{
  "d_expert": 80,
  "hidden_act": "swiglu",
  "moe_layers": [0, 1, 2, 3, 4, 5, 6, 7, 8, 9],
  "lr_router": 0.000854,
  "norm_place": "pre",
  "rope_theta": 500000.0,
  "rope_fraction": 1.0,
  "extras": ["capped logits"],
  "init_std_qkv": 0.0319,
  "beta1": 0.95,
  "lr_head": 0.00443,
  "decay_fraction": 1.0
}
Below are experts of layer 2 (counted from 0) of a mixture-of-experts language model. Rows are named gate (a neuron's input weights, with its number), up (a neuron's input weights, with its number) and show model dimensions 192-255. Each number is 128 + 24 x the weight over its row's rms, rounded and kept within 0 to 255.
Before each expert's rows: "mostly gets" lists some tokens that are sent to it at least half of the time. This comes from a sample of Wikipedia text that the model never trained on.

# expert 74
mostly gets: " other", " American", " two", " one", " three", " four"
gate0 [115 133 155 157 113 128 135 138 163 195 166 118 129 136 133 140  99 169 149 151  87 126 109 180  94  97 152 120 134 101 164 127 146 139 143 107  77 171 152 170 140 118 146 127  99 114 158 149 121 122 102 106 120 134 114 122  98 163 141 156 132 147 123 143]
up0 [145 105 106 124 114 145  71  94  76 111 158 160 123 104 146 110 119 105 138 110 115 129 133 141 136  92 108 111 167 186 155 130 168 138 124 136  92 126 101 166 148 117 137 105  84 113 130 184 109 115  82 137 120 114 127 120 165 172 132 124 147 118 148 167]

# expert 8
mostly gets: " August", " May", " March", " January", " November", " April"
gate0 [146  97 137  74 132 147 112 116 151 118 151 108 130 138 120 116 111 124 126 109 136 161 137 123 146 105 114  97 166 137 126  97 177  98 157 142 147 106 106 167 156 143 144 131  94 155 125 153 145 159 114 120 151  68  97 109 144 148 125 129 164 140 137 139]
up0 [134 161 171 110 124 134 114 129 133 129 145 113 161 156 110  79 117 120 129 114 169 112 111 141 161 117 165 108 131 129 143 180 143 129 148 142 162 188 141 108 116 144 140 129 108 117 169  57 139 140 101  65 129 171 131 138 130 129 136  91 164 177 114 111]

# expert 53
mostly gets: " ", "19", "20", "18", "17"
gate0 [ 99 132 156 125 166 131 151 150 163 143 120 114 159 142 103 107 139  65  97 154 140 148 124 119 124 124 100 135 132 135 131 190 116 169 131 108 118 158 134 109 127  82 142  88 119 132 120 114 136 128 160 122 110 121 124 145 126 125 125 104 105 151 169 139]
up0 [155 141 146 144 143 132 193 167 139 164 146 138 164 141  93 111 134 127 138 183 139 146 148  99  96 121  86 132  76 124 110 154 161 164  95 135 128 129 116 106 130  72 111 111 159 150 117 166  89 110 131 108 132 121  83 124  95 132 117  47  87 152 146 139]

# expert 77
mostly gets: "–", " ", "−", "^{(", " (#", "°"
gate0 [123 108 104 187 133  95 120 149 111  99 161 139 130 141 129 160 127  99 146 110 172 125 164 123 156 122 140  88 139 103 105 112  87 162 122 122 115 128 101 132 127 116  93 141 145  92 166 115 124 108 117 121 142 158 132 134 157 136 134 110 176 111 121 127]
up0 [101 124 148 160 104 103 140 113 158 115 161 147 137 124 101 125 160 144 122 118  81 137 139 106 117  97  91 122 154 122  83 148 126 133 167 136 163 131 135 147  98 135 102 131 130 112 135 130  80  97 148 137 129  78 107 166 143 124 151 164  97 158 160 125]

# expert 0
mostly gets: " |\n", ")\n", "*", ";\n", "|---|---|---|---|---|\n", " *"
gate0 [124 154 142 143 134 112  93 117 139 111 107 148 151 137 162 174 141 102 110  95 161 127  77 149 172  92 134 116 110 140  91 124 109  99 147 166 139 156 158 118 130 137 140 134  84 119  89 112 169 118 111 135  91 157 107 108 132 153 133 142 122 125 105 118]
up0 [ 99 133 152  98 148 183 183 115 129 118 104 160 179 109 132 111 141 168 115 110  97 117 111 138 167 114 134 167  76 113 116 108 128 122 150 176  86 135  80 152 116 132 118 160 126  83 134 159 119 121 140 140 102  90 115 125 137 153 139 169 115 134 142 133]

# expert 43
mostly gets: "ing", "ling", "ove", "ave", "elling", "ined"
gate0 [131 100  95 147 175 158 137  94 154 118  84 143 157 136 108 135 156 121 123 103 138 121 128  91 110 142  92  96 131 120 142 110 168  99 130 108 132 146  92 135 115 132 114  80  89 153 185  99 160 126 126 131 171 150 117 164  77 163 162 141  84 161 156 112]
up0 [119  91 132 118 132 127 144 118 122 158  87 145 123 148 138 102 142 132 118 164 131 151 117 111 128 153 157 127 162 115 127 165  66 120  99 141 126 137 122 131 172 128 110 119 120 118 156 125 107 144 127 146 104 137 156 137 120  79 122 125  76 139 159 130]

# expert 49
mostly gets: " World", " Best", " national", " Party", " International", " League"
gate0 [119 163 151 146 117 145  77  78  99 156  92 110 121  92 142  80 124 126 154 162  91 172 143 155 146 128 187 139  96 111 126 156 106 107 122 146 123 149 136  84 151 158 103 167 112 161 150 113 120 187 110 138  96 117 132 115 110 139 130 141 128 133 172 115]
up0 [104 144  53 134 103 108  92 144 122 193 143 130 160 108 123 135 130 110 128 143 143 127 148 152 133 113 118 134 125 119 133 128 107 130  98 170 109 129  97 145 166 165  96 161 129 147 153  87  97 140 124 144 131 153 111 148 161 149 119 124 144 108 111 124]

# expert 55
mostly gets: " According", " master", " Feder", "According", " drums", " Nord"
gate0 [151 121  88 130 133 140 105 120 212 161 153  87  76  96 190  84 152 108  89 141 105 124 105 152 161 150 103 118 156 132  91 130 112 131 102 121 118 148 114 137 127 130 117 101 141 149 116 114 171 108  96 104 123 131  75 131 130 133 148 134 135  77 131 133]
up0 [133 142 141 113 105 137 169 151 113 126  98 107 149 123 113 136 150  62  86 145 127 154 122 124 127 119 148 106  94 168 120  79 145 106 173 118 149 121 138 157  73 135  87 148 135  79 129 150 162  86 154 139 140 137 136  99 150 127 108 119 135 140  98 147]

# expert 5
mostly gets: " there", " well", " early", " However", " high", " long"
gate0 [124 137 110 114 145 170 159 132  93  86 129 127 111 151 123 129 187 129 158 106 118 193 117 110 134 130 151 155  73 134 139 100 104 134 139  93 122 125 122 136  65 107 126 175 170 114 128 117 145 150 157 135 105 143  91 124 114 124 123 110 176  85 156 122]
up0 [121 170 126 105 108 145 121 108  66  82 145 103  97 144 144 105 154 138 121 145 154 144 124 101 117 111 142 154 136 140  89 123 113 124 125 139 126 120 121 155  97 154 119 168 100 135  97 108 131 123 137 174 103 109 125 124 140 160  93 158 131 132 131 160]

# expert 39
mostly gets: "in", "on", "hn", "en", "n", "ller"
gate0 [116 128 119 167 144 119 125 144 124 127 146 100 117 164 149 115 133 147 100 192 127 109 141 144  95 149 108 150 121 109 158 134 182 104 119 121 145 166 151  97 151 121  92 115 176 142 135 136 127  92 131 144 145 145  63 142 136 131 101 118 123 146 140  89]
up0 [130 105 134 122 147 156 139 132 193 107 121 157 164 122 136 126 151 138 123 125 134 122  79 111 142 174 160 138 130 115 128  97 152 112 157 134 119 154 139  92  64 101 154 108 117 127 125 156 119 181 130 173 170 112 127 157 134 168 145 151 120 133 159 159]

# expert 51
mostly gets: " May", " August", " December", " November", " April", " October"
gate0 [143 138 139 117 113  81 129 115 161 121 117 142  92 110 145 154 130 123 132 126 111 154 101 178 149 102 132 113 112 166 137 123 132 147 123 154 172 125 140 131 124 110 114 160 146 130 108 137 149 139 128 113 108 136  85 111 140 157 142  85 140 135 138 157]
up0 [160 110 142 125 124 121 131 157 105 112 122 115 147 113 155 138 126 105  91 145 140 105 151  88 125 129 151 144 105 129 151 156 180  93 125  97 112 112 127 118 140 134 165 135 113 100 129 160 122  82 140 123 140 140 149 108 103  79  95 162 154 108 116 153]

# expert 60
mostly gets: "el", " Gar", "ber", "ar", "ien", " Dor"
gate0 [146 147 171 133 102 162 136 178 146 156 120 149 122 120 163 152 150 132 152 130 128 106 158 114 150 152 134 100 170 102 101 127 144 134 139  93 181 128 187 192  95 120 151 102 125 135  92 110 147 143 156  83 123 197 178 117 117 134 132 122 130 104 131 135]
up0 [ 92 162 138 128 121 127  98 117 105 160 107 124 107 113 163 113 104 103 103 137  93 116 115 103 139 121  98 106 152 111 122 113 135  75 123 117 111 150 133 181  90 112 111 129 157 136 119 163 115  94 157 113 166 165 146 183 150  97 159 126  90 174 122 155]

# expert 3
mostly gets: "\n", ")\n", ".\n", " |\n", ";\n", "\"\n"
gate0 [147  82 114 102 133 111 118 147 121 100 178 138 107 127 143 107 176 139  96 108 129 106 144 112 147 109 129  98 177 118 159 178 139 109 151 148 135 149 123 163 123 161 126 131 138 117 127 137 129  86  85 112 113 126 134 144 111 148 166 117 138  97 124 114]
up0 [142 147 148 140 109 127  85 144 118  93 124 124  92 121 109 102  83 133 107 150  95 160 153 122 126 139 158 159  73 102 136 151  99 129  95  87 117 159 139 111 119 125  92 121  78 138 135 120 124 133 163 111 111 128 112 134 145 157 162 152 120 129 142 122]

# expert 34
mostly gets: "\\", " [", " \\", "{", "mathb", " us"
gate0 [125 180 104 100 120 111 138 123 115 115 160 192 104 162  96 129  97  97 136 125 133 104 169 152 113 179 135 107 143 133 149 158  84 137 111 116 106 135 138 103 106 145  72 165 114 122 146 121 121 106 104 149 165 153 132 125 176 150 115 119 128 131 138 135]
up0 [158 105 132 143 111 176 125  91 140 118  84 103 111  96  99 138 130 176 114 111 135 123  98 109 132  90 129 132 127 139 116 142 142 135 173 153 118 100 122 126  95 111 158  79 120 131 161 192 158  79 147  95 129  81 106  90 111 117 128 118 115 126 141 141]

# expert 75
mostly gets: " (", " \"", " =\n\n", "/", "(", " un"
gate0 [155 107 152 126 152 120 115 127 102 132 119 153 112 168  62 115 106 190 134 126 141  90 124 128 104 114 127 174 122 103 128 144  90 146 115 105 134 133 118 135 131 161 119  89 177 103 116 129 114 132 140 116  86 144 114 140 108  97 132  88 170 180 188 129]
up0 [150 132 139 146  99 119  73 127  81 123 144 122  96  68  96 111 124 114 135 112 175  89 104 129 154 170 100  98 106 143 113  67 129 109 158 112 105 116 106 145 117 122 120 156 126 138 128 119 153 137 149 110  98 156 155 146  68 129 135 122 161 136 150 105]